config.yaml
d_model: 224
n_experts: 64
experts_per_token: 3
d_expert: 160
activation: "squared_leaky_relu"
moe_layers: [2, 3, 4, 5, 6, 7, 8]
routed_scale: 10.0
balance_loss: 0.000484
norm: "rmsnorm"
optimizer: "soap_variant"
lr: 0.00282
seq_len: 512
steps: 5440
Below are experts of layer 5 (counted from 0) of a mixture-of-experts language model. Rows are named router (the router's row for the expert), down (a neuron's output weights, with its number) and show model dimensions 0-223. Each number is 500 + 40 x the weight over its row's rms, rounded and kept within 0 to 999. Numbers have three digits each.
After each expert's rows: a language model's description of what the expert responds to. This comes from a sample of Wikipedia text that the model never trained on.

# expert 17
router:476480465479438489561433497479452552520569500520458479487485476554497538555539502525508479519490551523506495548514487492484460531563378461491545548480498533445513542497489520555473508461441512477538510570436492473521434533452527514550499424470468495560449445488419598500492506522590496481571490549464448515506453469554487451543444469503484554530471469471498496491501450484469514597498585508524475490460531495510417521542510482508558434515526384459496518451455464521517428517477517420520538468512431469459536469489495503444574558420579529578510553471545528497457515520543507452509508537479513485464564467483551442554510499481550486516493517551541537503464476519529468485442
down9:458485465513532433521499466510455527547546387525452491556503478500437561437541445561515549510507519470503479515518520508490520480567563520494472544495488572416480471469478550501533458453546532483427562522507482529455493542470490465503508490458512535450543482487507521449523547469505491351518542446434493501520523517472532511462443487596477498577430490516516489475485429535507438587495532529507592528444506502517481517452431382519504484473542556480467508529497491522507509540517534447499517513495475482497542468543476518554505555520541469431587457489541440476452469428514541492489532497478477514497495453624480475471435482535479467543528472553499471522522540568524524554524
down10:491486513470482508529534553531470536407533462460462432498562568517521460500484452565510494452489477473537437456450470504510501479524503472482446514432434449500505495450545483494519483455469556514501499527541518433542435559400490507472549549491504579464482490578526475531469525519551489483533554441480499497533480534511509496390503463393472490455452548511514553540464475410607484580525506460530489517491495486535485488537500436453526488471499518544548521474561499545459598444487554486501476513559535501531513404440550469485518534476502503461548471481538501494470479491473549512504512537537567445523458487519599481439491531460540440498493541505541523566396483504523482506442
down11:546459465531512565561493489499526529504489544487539492522538469491557450419484519531499437495495479492514515521462477480467534540514546517521441474509557479551498529501518417493469599493520470474455461523496486464447501517463435549430495468538533503487463477541577451490510419523489430502396508461485515536483489553466393546503475531431493579468501497481516515533498574539525475518524511471393509489541495535484463442493509541492498405474503402460477481510595549442501473507523483495448460556498439553490417445478555507498451549492521447483453512520400467507507479526494508580510521499589486541507493473489434562482478470476594466472534475508521589565528541521524495464499
down12:482516553519479468523494545523467451602459464515466497493513445476475498473431466481576579431498484517504518485489468481445479532475497446474501542457475537480515491455510498444501475468488519502524526495559516504439455547550481459469419477489495502535454525546459496511501476467411510426517551421542471477530490492487532483477504554496465505516593563434494552468478486503566535519456484501484474478408528423554429560401511508516499526478544465447420472573459406499437445496470491527490492476525527504603523565526502526567541513535577493489494493454470523506532472505399483437522473541538455486549573481534411479470488474498475537499488458508442555475557529438442501450479
It responds to: Table cell values

# expert 6
router:515477465432544513616559427555596626474502522611569449422534506485512492471526537508463514485508503460459488523468421537462531516449468517508469521456490543467504521524501486500439491490540469473440518542463571522503501605505482503482471530540569474458469510510493447545508440556485441537489494522543513505539465527453507499529518465531470463518535480479509445523420475471486548485548477525514519465484507519517465478565609506485476484507442512536533508492511494498468537455491429506471542500486468465573443506493431489501526522542540578461462509560495439525491467445444477484509474480484469461442384502463527519449590530440547541522510509510510510516450561543540452559494
down0:467504482487514502496516522364529506504592454533487477473423528491509560486508493494505494458473515476532473511437496520496536447513512527486491486459499498469484478554496508544490511547447537482499494379506499485518559480482549387532444484484606521542514466423471436487538470395441529473572529560520512472548533482579540520475573467474496496472482487490506493514501508458542555558547544599508492549418494487460375452477499527436477477476484494502512552475491476531488531476480545431509508525434503533506515484507507480391496519510503489468481503545515430452506512533525473487448529397465465475541510532530495503472562480455448589488510486513469435497496528418488434507449
down1:479506489553444532490522457419505468504518460544407528582469470471505577457487445488449473488506505508543545520499550523491529502453508490471503496458508478546481570475595434483508515541528594537490467384473458491508464546473527510401520439544513489497499485422514505477472458483594529507488472494527528530553466480499473521542502466465491448457509481501492458622519570534528560531538464566537534432458389555527404460493501453527484535519471526527428501511523509521508488525499485476492532463474495469482499453483523454488467535521420482535464546521560490543514471496523504527550482520456488424519497541526543582475553503519535537526560500555553415423431531519501477545514
down2:461480514475519478534444545511488501534553513555458447459509466513485514497553475474458471577535536549525526456537480514444523509509489500555516593443505578554519544454463502522536455629479482454494527541608505530486484489459553555563519467446459430553526556482486445506555530462474525581533527469519470551542415483494453499483506468460436489478514526482471513486467518467505515509504526531597508522515473541400477521558545450496529463534496464523556520615406454555433473485526547496506507527514480459425553590515512499443459506477437554497588493510474516501494518546498468472525502477486499502484503469514526450554476520540539510442530469494492557396487526496490470505440
down3:464468480461512490539483525455498456442514477505439524513536448481534457475555576502532525469470547580485482479511533475413543488481487529531524395479491438493529499484549500503483471480468468519413522538489557553487445543489489467463551437460451501604515527505470542500464462511489537498532451482526546485526445455512501511462467577502505527475493521488456604475487510535567550440558537533437517561525506469467426513474534469484534517578545523540503456434462554506424522535448424483564520535514507556494488475524514461479458494430442462486561449527443471410493504493530530496479474548562491459511514457446479568493536496468445414389493476482536539479544541469476457514571
It responds to: Year digit pieces

# expert 22
router:523563447513546535516460480545480490568513517470494553531523498427498536438575495412491495445509550544519552436528527518480529484520526490514482549477563508439509546544588558512540491482542510560524443533536456472449513537544494410552551473468531534533472514510491473510518528451549483482486498535508492542543488496495509547549497481545465504541494540529510440448474462529488429474568525424429488485461501470496455555468472536486588499551484466554462473468408586538490475495542413490553468579566455520507522573569491475550525530519516509565445502457566533468583504561508527453529527471451460538485497482456436561531475468477485524472535529530562488545519508438475421459484
down0:530493438504460448449532476509458491487438506476501496449443491542480486473524478510484522515503455542518521551552449537487500513553451519482374507582481455512486425521508534510420529522477469468545506456581513579461483341491491552501482479447529546509586461486551523594517556484470471510492496482509523494476515554464500529594535518481476519472487477506504519477551526447523527508483501533565524492443536514446539520469509505561484464509518543516472507458449530427511543513529495538527473514515521514608496447607508484491555516488522546465535489495501569491469461532454497528492504498448483559565419500434463525500548501469551559504532466550444548503381494450481525453556
down1:480491416534523545493562456522549570430512469536513518568473524540535517473512455516547466391479498493556443520525534477478524467504569454513541532481437494499527453488503521546576481478517501460519455508482508541503549539573470520525472560445462525520449565507523436467512487461476444464487487470446440477472455546486516525540510431479481495501498501498486521565506522524475515463451449453456460477481551437580514493477512490510551436493508543485519474494572551558438465521604411499487497550520507467485553473559467457531548459420527466577495449481514519450458414523578510452561477492477516546496497515414562525554471541532405459503488452483526485434520454509489524562554
down2:455451400444516537543552493474497457504467499555518524577476519489460510508542521490402527453492539474505464418503532594441501485467507539518522490552552446423492521491556469487520570561531539547543491539518536546548523482449524500497478508461493513542507489466560445445536589507562471473492530470443490574503428555470532434564542468449503503534583479493435588520465475450493472493495478520456520537468433577572490555507536469555523456516479481561505486506544461482466473529531522486486520428497467480510497513489521437424449542437493510499492504596500526510540538513498492517533464468478473437578422496548454473473547560473520440475545484478508546473520514512498428486434
down3:479457450502493484475463563531531505474493489443521506521550539527522515566480480507465554502517516468480529499483550432500536503490511527532502540482503530454510529487487499471521525400555453504560520444549511438547589437505450497499454543528437456491418502543499522573448522514493559455398448456465437454466495417495536437472499495585555469567517507461462457515482514493442444532556545516500488513546561472446515475412471449485529529529489498540457479494530473586577461514483488559474484496526530463515442540542421485541460497576515529437532478620456523578514494514468523515501427489522484443454488500473534443506488567529491492531463476493504551472563456456579500507549
It responds to: Election result tables

# expert 34
router:424463520499531483546463477512466442452530497480544533450497521547545476601420516468464533522498539496442495461501448464553542494522460523512474484497486533533500460434428520464522485499476513514457445528442468487514493514528495551511450566544517456531539526477448585537532460492506526490486511544430522412574493428549481454431519455534440463515574474503468468501553502471514522522498468457488539446477467461533449492505486544452532508562468492477525456551502469484494462407426469493504593527456431457582506486511459561514443465496498479553480462519498547506534492565481537475564411520480520626476534601490465571481497531476523443483513431519487525550510478492499533514580
down0:558484488440458434550534518520526481522466518546609606480463434506479497466503540466478484450470543549562517493542502466457503585481435494531510537516512580446479466556531453460481513609500495523471414513568514503379485525502552530530436471445502451499537508533511565500557512555568441503498521521480499541552454498487456479452524492472580530512489426492510598526519532505511496560507526432531442537435523477510547476549427439499495533447516509565500478498593479574567473468483469489421486484475489465517493502547477504515510489523537434561506517435500520508553407502505482456487507508473515485513490491492493508518486449507565488562533472493542541491532464506513495532567
down1:516554541471487551549530547523571521493505492499477454519584507430549530474489559525539546518471455583580488442551542476551500508536517519435525444489546523495572501471466491518493432510491426557492529479516499516469436439518482520471513506537508516458428583507498456435536550545461480465460497513537494479522423532547489466452467469457487569538515536506420503509554484526564550593422613528470540514496583503502551447508512482480465527557531485512497507559449528477502573471500485521473473503517493462494473427505494431492493470571459595468524431438522461533516540455500567523522443530522527509520442566517495491411478517499503479511520525512528465519533524526549418442519
down2:455488523431530494524588500546492588483520558471531534464533473537452468546516499454549499506524506551585463502560511469477514444497476546525451473514495487495584511525496506504474385492418443514495418510492515557501473482535532544580464562531487517390437464557489501445499511535549548508465446536419568550519485486457541530479551513532538489490514487458461515579537484474519470486510510540499523404515515527543485537393539519538438468469431548489479486573502546395454510529482461502514501531489453534547467470554553538483415522505464505442435527499480496518571539501490470467492491529490467514445474494501491460551530534489548544472482393497437510478494474472508484536517
down3:561530516443471534474467496520499540481535516547482543614500501482466514473501592512476466484426523532555502514486576453461498513476480468437451472423420424458456529416524537473526549446503495547470480469486466501482498445441447488536499512467501507508491456452528451438566545434501552528506480573569547504467516531447467460519485510516599521487564468563528449525483447505497400451504509534521428559511445447519489529450524496487478502538486445540457517503487543488445524441484520486486504451435509505471493458582461526495487564463483493515481503459475490510558575529541573542459530454451503470521492477518525501496518498529356436519421487537527470459530520513495522479435
It responds to: Lowercase word starts

# expert 48
router:488504535526474500504490527511421473443513538496476543505429419433554481472492561543482468492465502411574475474448483487528468432532410474514518532524488531481466485391519483485419481543490440522507426547470583519501537506565516434553458563509545486545528457489509454462410418566468456512445474551528466530515471479524511527541483470529518499530510504517504566489500493552458480507522535488498476431501476462500421528479518534528534528488504477443502502551471555508482476518477430508449521480486489587585564504510505549494430530509515470496537590421507514518462496528530559449558512480420545557463507475448505452529556459510470492572548503527475509488452543455421526521430
down0:536444495467508518530529488445487482494497465533539500501575518448489559492499491579521406468515498452453523423511504503524481481504516531472512533510475425530486461465471484548405502546431472493529458523509502552525472440479544544510463485565502485535540597456579507600440512527462526510564509511482537500495525505490447468425490477529510492478469547497453481572463474531504500518554551440523460491535512478543528456569459597537546537542550490557508461432572487430557586495455505536495513542417514499480556452497521492464498517441494553457513541495472556539450459473600494402475547497474486551433495502462582476508569493472556540483550514511492464537475492478466448538531
down1:496512491492454518522466589495560481454445493523496544506541427481568440517470467465535574475543524575509493481446482489548530480490493442523443465454436433439471539471437497514487506491531435474505457479543509389450456482568541527497542529541533543522553537586496455429468451566593526480554515486464546541527478541451458500534466541472453568437507461538521516495508492516553507513555486452504482492497552489462494496515491565452537466457484484516522550542481425452454565494464507492527519585469499538478433531524490590517526468498561516481546565487476516481459506475518530537571555501532436515501477473490493588498492504485465549519539488460515556495488549466443452391443
down2:540464540484506482471451493418600421469472486496556483457523542460451452516472469496478411463508556478546441499560561525464537464484483496467572525534450469507512473471451454556452572576514506514496471571515456457484445504585491516453553499482542573458528459532544484495444509460542521580541491555537573504428484570481433435499471477500492469510442498497530484464520430552544503558535443466527566466487582504497576403528517521482536466516583463473503556534448512541507486470488453557407509498483513535488477492443485518470523494517476476529454544474477445494555487549513493510528524435491559452505544463514502486450513487493455512501504542543560531429475504495565512458488
down3:481534454521455543451474383422498494514496465577530458482577555585536507516512458552498537534511561450506563525506493455526459573458553583511508454543574561514518515509539512507497484581507495509515514478502485559449513493505431512483504550463513524490520520565419521532492482498555523521443484483450480485459553516534535497480568476536507517449516469548504461450522420521528612442469500495541558520458515519438445472499445441494573451480541488459511503533462540484561457507541538475473387491581462532388482518602471479533480622493530498553524480531528516503519500526450520464533538474442509453524476493506522464445515525534522493489486471483506499487506455477523512498511
It responds to: Numeric table cells

# expert 5
router:497532427432531569560428525511451529489516479530544487545464454468515511493545529456489504524533487481585531475494522548436442438471439492501514526534429550469514481537459490465516416492524458504468469480481535527518452414509520518500534532490545526644549525470486446515512473526498449511545582546523538551460568510508547485552523466460567562476469509508442492546516541498447457458491443562514434544453489504534527511576464467481525514526435535472541529561522490510421490458496480526446507503536463510449485462500547499448509565462437470512455453558572535515509485519458429439557511447495479587536416484452483508503571516546525547486537507566518539493450538471487484514525
down10:463469465440500516497416553539474394402496546520530501514493542496539485488537481595573534528547498520548475463492512550467463481540505478470471517480484439520458442511464455471563466564454444517504472527500537450524527419474493583544552495483518526602553466530552487483481558398448486510491501527512557507461485499497436499488517516457483540453511542504470526459476549449483440512533459449540527538507518417544510522508622487489483521497455529556479457484473611464503497515442474474520538469462523495475465537510497579584509497525540462443441502488463544535530476466457482450551557522510458479476474534477499558489514541558471515475551491571515459450475484446569472462532
down11:556471544445468443538518520447518440474494449504555478473460483477536532535462544496465450478471497456512407482554535456506520477531511602541512466573510415542456505476525487566561478485491453493535509513528535518493554441537467549497479479510438556463505510468580473500408455453485472497498449518537536487539499500449485515506455565484458503486458513443504488600487505503465486495497498455530510506531468456472560507460441507429458585492472503548461542521543523497503522530504448541497502546451490526508486435521509452447533397504588554496461482526449512546430520515484523513531468416473522503448561561530512509426409548468523583473548569539472502512486541408428505487463
down12:470446492507500573500463452521510498470499564498549467573430584493587459462468475536494546508542510445570499507534487436474470538545475492410526497483548553483466513511470464538458513495457513517455468522453451542548575458470523496576541441549477504441509496520457537607526534531459527499510463559525530515480512440517527462491583532416486504525459477514433513534465491554515522508478525563602525494497464453527478503435556479537496558517502491504548515486501549424505465510508576546476494535506471538453499456481531527475461465477449549478510477523471558504467468536486481445484470443548461485520484467492432527464486534588518505551606539428533521604479510467492494403477
down13:569508532510624408478513494487576525475490600483491562493503473472518489488471542498500479466488484511617502485442468570467497482483502470486524563489551468428528507530506431447591543507501455477437521525507515443500430497467453524471534518466521474508505508490482512466470477417489518513530566518559523457531480519522449564445460497483502504516505580485445486443477525501494468505487538518478472501521497511479520535494437485434453553471445560516495462515452597517486541428501516507409552494477533558512410539502482514498518466526506465449504447474530552561497521467421521464561414402499466539562457519405497549492528535537500512521517576541485477485543534531548478544459
It responds to: Numbers in prose values

# expert 37
router:534486546470481507484504583512490560494532475602442458452523485493489479464444502508553514481471480521590412573446497531555450437429537480462576432370481486450439516560550486530472533558503362478434466514479513540548417554490445509503525534461451514439552474521532514490545533542496439497506485417491485492497549501496464513448476498496577453470453480486541476429483518524473503519473520476561434438476502503478482527502460435530510457532586465497534542476490581517461563500472537505463511513488490539527486447524563462482474462537482468484501517462444457513511541513529474510507536482521478506528472434533459522489472528556465479560486550484487486503498601531540515472481
down2:479500478546449490534507488424438446495490466522506550477507535440495513503551456487504505463543471568461527475463470545592470494460478498544411493572439503515522529529472473560434539466523498501439488456429492565518484486481492485500508477513529545409491537470455514408515579566467549534469553465479453495448461498466504509501483555473507478484482447490510521536469465461524495430503459474511520409483596540546514509522509503457490481466511488545471506479565440449484522477638506533470485524527533458479542506534512425565461466451612445444493497499511541506509554430520517541503492546569453465508424489545528531520518491506460522457445553495464463469536453418559467436461
down3:498499472452507445584508458469503563531504476517525525540429514531510457464439526478502470485483522434526507478549533554527496527516499530445500427479527465541468408389502504577432508546501409480533400526460473514534528441539450458548494533494467466500533549567482555506488478527509480515504492557591533448571475476528490494434489564501401453480470456473485488428495471461499540491478541482520501562497534509485530521531515493531495449546491459490493494496486463397496552420545545585372506407525505534511473502526475539499491485533476561471507545501429549440486537527427542531453522504551542513550525523557525560555485477513498534486486498510558484536490509495504428507498
down4:476500508523457527499491456544521500479384446538510518452494488526499537519486536477482573530545481478558530470456431498473493530468519497526444530483510553467540545483509489534446506484513534528541554449503505489533491486484484488533402493523442507533546549506612510510536501531549531522582554476518458508437537488491479466440534520418482493528505554487450562474528591547548449597550563502424549482413428547508481537454518473544553558412484418531546517489471496508496500487449536551498511503521504546427390503484549394525506424572549465548497537488532500445502453534504516535507533551495486478472471571476532485494505436501545479543476486479515466550484514504567507455519
down5:476569471590591443481560524534457458499447526514446455497514438478490565468513523492557523601483448550500503462480544483514495558456548476497536382528467509534509462582518558529500466480523546536532503452440520459540486533515501515524425411435554454568498535481463495486404466548489515498548447586519529513523497514500513466465467485474518545495465503507449510470546485526433516535446517514516440496487450564409449498491529485507456467505556483583456551469492536612487483571513510482517425532494472509493427493458484460526563515490503465515486514438512521535504510518516469500488570516521466445476468533506540446528560500617544566542481490501522478500475518487499546495494
It responds to: Place and club name endings

# expert 35
router:498488498511475499469538501534485550478522526592463547508500492563459536550543533500533499522571469572494473461609492539486475448524449546497530460487528490523499526503427448563489486444538504464487533466477478505576478537510503481418452398554597499519563533454448524521451481493490399493518467448492509440442485448442485452557510490441549530464532517545510463552551471491499547493492480506434464554487532463447535455466525484518542522461531532517518477498542463536538477521477519437589482521571498530470487434470475461464524504512471508450552540491536468502536455503471479488546549438605505459497588463551445537469452555449500563399495462520493519502500486455549569520538
down0:550577517510508465491481455511433571508512504537465472487501430483441478553516475571515520529547479488520585475524514521517514510478523432521558442439542489542490436499459557553455481482479436510546535489483564482441512505520538456533399545525538505534459461499475592553455547549497564514566466520522555479531437501489463482435509470482552532512575477413449417574524461477506464493527535504455521456467498589515444561520502467448518438483439571463515479521505537467469462529505561504504460524535490431541493461491572478521480560514446555457520501449506538484557578532505484453508527476496527510480519438533529516539430498561508497515469481555461459598507561438500478495499
down1:519522488433547551518523431531428478505460427412506429425530541521487529435544456476505523587484508440474437485398519486468501473504491499497565543500509508543469452520476465482438539484451506455483550428510461485492485517530525481513441527424451533492476460467509455564482548507540523522469440364416538569511511502598510490500465470508492465497486431430510584507478497489473526536494494477507540527448548516479422530530467493513521502464488525485494463534498472605445451468480513545466457535467509498459511469494504541498504547432551533535521459507516514425467516461533569460483470523496467498508467423456539450535578444486510492509468494557521489516469589543446460465512
down2:503515518510514543496480498514469541513507425434447517492418546580491524550480488485457483525470468498453523552483477508499464512512522550502466467525547500456499570553534519475374484513517489394529526512477447412448457554452514485495515536507501517453511487495482492474514493519413478435471486504468504546543449460608498462499467527439524438524494487494457466438565522475495443490503526537539461467505575534483512468510502536570515441517442536520521442519486436558464502546421477433523484601529459499493521475528513416457556528563484487581549472529487574502527549564478578480515469512476493441455522574545541519504493532528442564482508429512512528551505478522492420427521
down3:527502433562463531527494497502530553525453539504417466435477525454516513476491498513531532506484482540496514506561487478579486491508493515474494501480600481491529512502471433513528516471511531502514491443499524539571476498494586494507530513466544503485562519523475430508501508426516481505515523449440508534436518527436571458515534458529579470512512507584503454509476455462548481558474456529560445488484518406448501524416539439487463513474447454471529467480542473538512478539508492474504466464545509496443522487423421481517559536510506516487588557503415477551478497506544434546473611568552502471409489493536504523499584488467575547542454448468486464540503407424519501434549
It responds to: Word-ending suffixes before prepositions

# expert 42
router:427526593507489565482448542555468461532562513424524555506532477493491540559489540512516529486486523512540365451573497557457476545475486451444456526455571501539473448500479492502507497434439479474558505468455448464508511483512543467426509533539508538538470456484501499605500456494512541493489555498525538443534448464451464463480436494490488478456498508505458567540515445494487507514460516535414475475509433446551474545463491473565484464541474518455486497553476463495589515548473509558514526436463524444469459461485525563480516463483486506584501541519540455591516524504478527510536441522530518578504577483446478532558502574513560518522436470562513507518518485469564544540529
down0:513545502505510389546596546531488457500526599462494511532557520493516565472474540510503538529476509489546474431496542517527500484480385525537459499511504530572479458457485501474474443465487427499476465444504477529510535537553458497524490578488486525450521501449479470551499487518544456463490567492484478474497387547523519533430497489519459476473533474495456454474562559483532511489484481487505441461489514546564498570589528474484531559519525549488563558494477487421491540429510523525546464470519499493449488501528585519539475503489541535492495568580446560460508451521566510484516496498426480528390428529511528519491458450545488491487487538590509476585483518481494583477447
down1:464459482526490476497484502538505495548454477530440471486517413482491556503449589477510429505521555520561457485458456472428545547514469516513554496543536498452510510450494510522521496393483427472505490454548477528438478449497494530451454438431507519493497432481470410501465486521533479533517475494489521543529485495380516425534590529519505510523488632488482484454545525472513547578434430452440502494494501492496458568522500434469461467505463559503505476497519459520512450534536535492491506500522499527584481485540504507541493515554483461450501539508485464461454500550524504355535570490550490542538451476536512532460484518489498490531543520496470533572498505497577581541575
down2:553621579505488448542551488537594547509525444520491498581523531484546530530533462442491470526517470563500507421477425524458469455547557507529530544446552501492511393422471526542551494518506497562426595515536409500496507502463505460563541474420431475525483544543520508539534487486520476503484562467522522507487523459493532551526484495493502523478514487443518540460505487472518442483373523549497480506563491476512521513524458469467521472538477498503388536520517570505449477500486492502465448497492568533501517478572543451519539512486471523531461541513533478512454499487505536537511410507450477524524446488526519491469440509510459460417401452469499493457478476499425518475495
down3:429455528485508485509507410485471523562563528437496514422549449474517456534548475432480467496453475549492542513489474528554467528462508546572569502494466535444523469480498538457497438492491546409555517481521515483469538489519491495443479506460509524602488576468487552482475466496511568521463503464473414454500524528548520537485471462513559514456485563570505537492485519535500565532513480549528444507471620528506442438531511521478584502476544523569482520563525516546516539475588425498482438462484503462527553527484522469441487557513472497505506421434539535500449456561496462482493561473487510617458480490496507523456461473534529524559544437468529536520576477497468515506538
It responds to: Adverbs and negation

# expert 13
router:523426524512515481444470566478477542485454541455450458460477528530507597535498527573499501551541458513458592402532495520500545503502535492466508488549507477521496559515452548476445468471494500482494489499538469539518489486482518544403504519533563579492474428463496489534450571531471501510505446407610538493474506436511551524503474488423515552500521503498522476489512483480417549518481533457467528441397515531511510488491546481460475468424505507474480466557499550504463497493465469499550529519551521471518476432407561447449534517521474446551559451489587526535486448481586481589494479538565521482515531494525457526571460509551535455529461540444496493490560453468472479530508
down0:523405541554577439417507511513487522502511496490434419532468511528575498480472463444469539491510509533455595461482513494519519506503482503540502456457522568514570588513552474550470494445523498536454471475488503493544576526499464451534464449466582505525483472552591474448494482463443500514495430404518498533522518500517561456455572447455563527512547484513523507488572500486527524498458511483472519520498516518457492496479523486480488547462428472568432459488524518527490445464508531428514454451519498504506503496412458520478537532533573528514545499478585552511448448465476508580487509567525582458528455536475532511445472553504507418494451543519490556573565479477505563482483
down1:463487541479497482486524505523539512572522505480536503474560541486458437546472537433508522446538536496450462529418469569480491517529540532493463500444540515472492477425538509528453501515469506595487390541405562427529520459476408510482536443539489467517508514633453556447453500470511493538518475488488373449485560405480529489436501528508542473513532527490615450466440504508506488489578464515452492493491451500522520472515475484440496480483494548566495509517460546431478465506468489540496531495563543482502503488516475512505496494489504532474559503510471530569497569478537552546545437573512536509542465494465523494498511525466569442539455504486455522508505418518581484475501
down2:480534523477497451520468430512506545495488513564530571463456398578401459471485511546451485560452439448514421500493424482486495521499494533447497533534476518473486521542517473491553488446480498430511459498487449472512535481512460517501455449550522492538465518476495462578480452574514419534430532522489416569571532464415437472524510535486443485497539575477492459516569546487516522460492550477469541501483514483459430518515520507477515511495438537559506478470492445505504450576398585549498534564507511497514478507536565525553551515542529479513492523514496536498501484514467565447528567506480543449415543484478474506527505541515517576470522502497412493487519591514569455487500
down3:515486476489468496515503484467447541501594461514508466520529479432510493457528529408452483493466564475515472589483501476474535545507501490526513544536551579544498500465544524463517542543478456510515521529507478519431497539508495487545485468516430479442500556478440487549490512561552528443504535397474453473399576587453508457474490457566415388506527523441523567517468526505533487460485535541553547546514518556490439551509503462536504503484488593501482560508551493513508534446468543469446448513496470554440508534589518443545450549460495494533515534537481480490522596466456481464508488411443493527435482451463504493504473491492449518482489504544507467504481497595470512545564
It responds to: Relational nouns before of

# expert 18
router:562539503517510465518526466544429562469520560536481578535461480523486513547544528507467533550531462449489518481557502519475528507484390484501506517508574524456481491497549507477471522407517435552545549501513471510482577474509519510408491536554590536556512434480523473440473509587408500490490458497558521554481511484467556479466457487447624525532516520504544525512440515469427529518545510556505472499514527518488480537432509487442487554554566557502457475501517490492540507553448550495517512539538516547449474437570492471493475556491497484517516554565460474580554461508513466464547485518573539522467530486505485508503528508499571554497537418543473481482478393434445514498510
down1:458466442494482498565536425500478487579499534483517448472572501507531496436532463477519595466497565495501505572443435530539508506539507503465539541549518474500542516467491529525551422469494524508501476453458500487484501498545470477480506553502553532451496494530481492443474498476482499510522423493430452469606518472585597537394462503513460561533531556523542523589460557535427556527546489528502503465483545537457452528494517456476519559501464515486568512476482509596456525522467507466480466512497528519429541501488487497533586445548480492563527452442434478527529545497590525449532484463487506478452477489527511497500477452578516442531452452470562449460473508480567427509471
down2:490463467496499469523478544497463524557545444505470474469570466495434492416461485575472528473499464524510471525491452464469508523557534505489545547585540548478446580554547531431449526469482538455442455511479490459512440585516519485546451493556475535521518498498484480542504505509479428468561473524524553557508531511433497481526503474461480523460554570510485517478509481525497508499423551616525508460447523449461496551469500518427471526514516486492554470575553442497439425482437545460514463496565469504501529504482458436564483520522554578542498513522549453570557490647474534522512520464490529477570549487481508465484527518462499565434535473528441482528537553472514469532473
down3:479438543498442501479516518519490488539495495479538539508443513499494496479505472496429544527478451526468476457512537521504502483544538493468521501477501473484569437426455510454471545491527525527507546442459524572481523515476496476526539452442521457478536569470577499514498567481490468491474463479485518463524550582536439455553498493489419527483391471474568415519503488469545448540436531494491523549438446510492522490445509484425535485488422468497481441530552389599462520516559507478468429569571552573446454484478444527489434494526518542500434454477556484506430418477506517512582492514563520540514518508492511529477509464469485566510477514458440450506547485562512535400507
down4:495464495462451500504539549459524506527528508480435454475527509471492507521548511455602492522489440522494487416496516520491461499437493478491543515547459523525502496415465479488552485501470422439537544525511487494511562423532475536485483491517546553479522536473508591487521430492522468542445497505543485527516434496443508502508526498501387546446517469494570565502528495536465529464407475481546460509445524489545520542554491474552489533448439481534526504532487529383499536465500470516526551472541521374520477551481473506453458501486504446492438512547548473524433462470543484450514467486509476507499511557500561512459501448504446409519584438414533470458439444553570480478421
It responds to: Plural and past endings

# expert 8
router:488547497503457424453507484531496467447548462451462555535469450536492479562532567522474477495493532528471525445495527559442472496466464423467500518489451523469505525490562544474437486462484501513507467535406476502525497443530537423511518408521560507467501535591465443455484511540458518548523490560522433464472532457528543523550476513500536444512568484522482414512570451479465496472499559539446491484560517536491549528410564461496494492518508486486504504430478535537550533481446530443567506517461470548561500433467398432466475458470522512537524504558482473486526530490451538486529552534507456438493546480488446569464535565495524502432434442547472569459534461491565556508524
down0:542405441516516444487523541477438490449425531536536408515497553487451532497514540515523474488523511526455525485467463475503507531512504500516530561457487543508471537535511385484459517495515598507486592476551500461445473569483480519442504481522460545506481505560570513495466580523455441480495472449486511479510535545523507420515465527434466518521495481460483502440532543481482581586543501473540569510432557528505416591523450585457464464502513543528470577477503528538565479482553486533477437552540460500503555463487507507513503494475565466497497540459518509483417496489601544578499542474472485478545435476448477534508511471544439506509470477445524452512490536500501429525479
down1:449525511508488509522549567514566475563511501517455527488515572523536465458460515556459489403521467519521479502499500554574582594514460514512463477526453468512449498472487486447481465512446485433478431545466520478557447509458467520524512527488540473479454446539434525601519489550560485458485518469460437609477484454482528472455458426525466464513526485531517424505495486538518554467459472419517609515522534522559481524447540520473418536479535471539530478463519455515432477518472530516539522478549478519501498469464498420452483531544552473502528517494559567578542579482479507492444501473552537506506460514456446470533458487531530443480447517560508548442528486490513402466511
down2:455549557570504432528402499473426434504541453455531523500487399508488581481499499538457510464516498513505429504574497488468490507492534503609469537501540522502451528531497436534521537437505453500479425487455423479463522563510500498481499498530520532496493486541503486419525549466479485464502502488500472519540453504514407528542523446514538543552522489496527499523556499544522526532516473561413575500576568509467467413461529525507423496531549470458521484439504486500468509532471575485542482502487527444550489566549456550485523455472479453497466506441533502412491516570501470571527515481483505479510597558529494552479428465558491573432451471493457523524552534510538508537469
down3:528535503467458494470488477543565522464537462485469464527449540502544547576502438513518451559473545531422477473519456499463471456529501548497421560535480457491521555483515548530427489492569443488467502500511511548537532469455476535523463547534491563530481484519497406501504487501428473475513489478548417519486522452434504487511540556417528463428487446438480499574602458429533544528493492464532515480474606431523566546541509482498478504517534541482505458524547416510490444584481504517474529549551468488444532492577473566479484531474463524504541530551389471443498478538487483514473541559486504586477487515479494522453496517442601492458520487518501479491459485519528447445503
It responds to: Infinitive to, verbs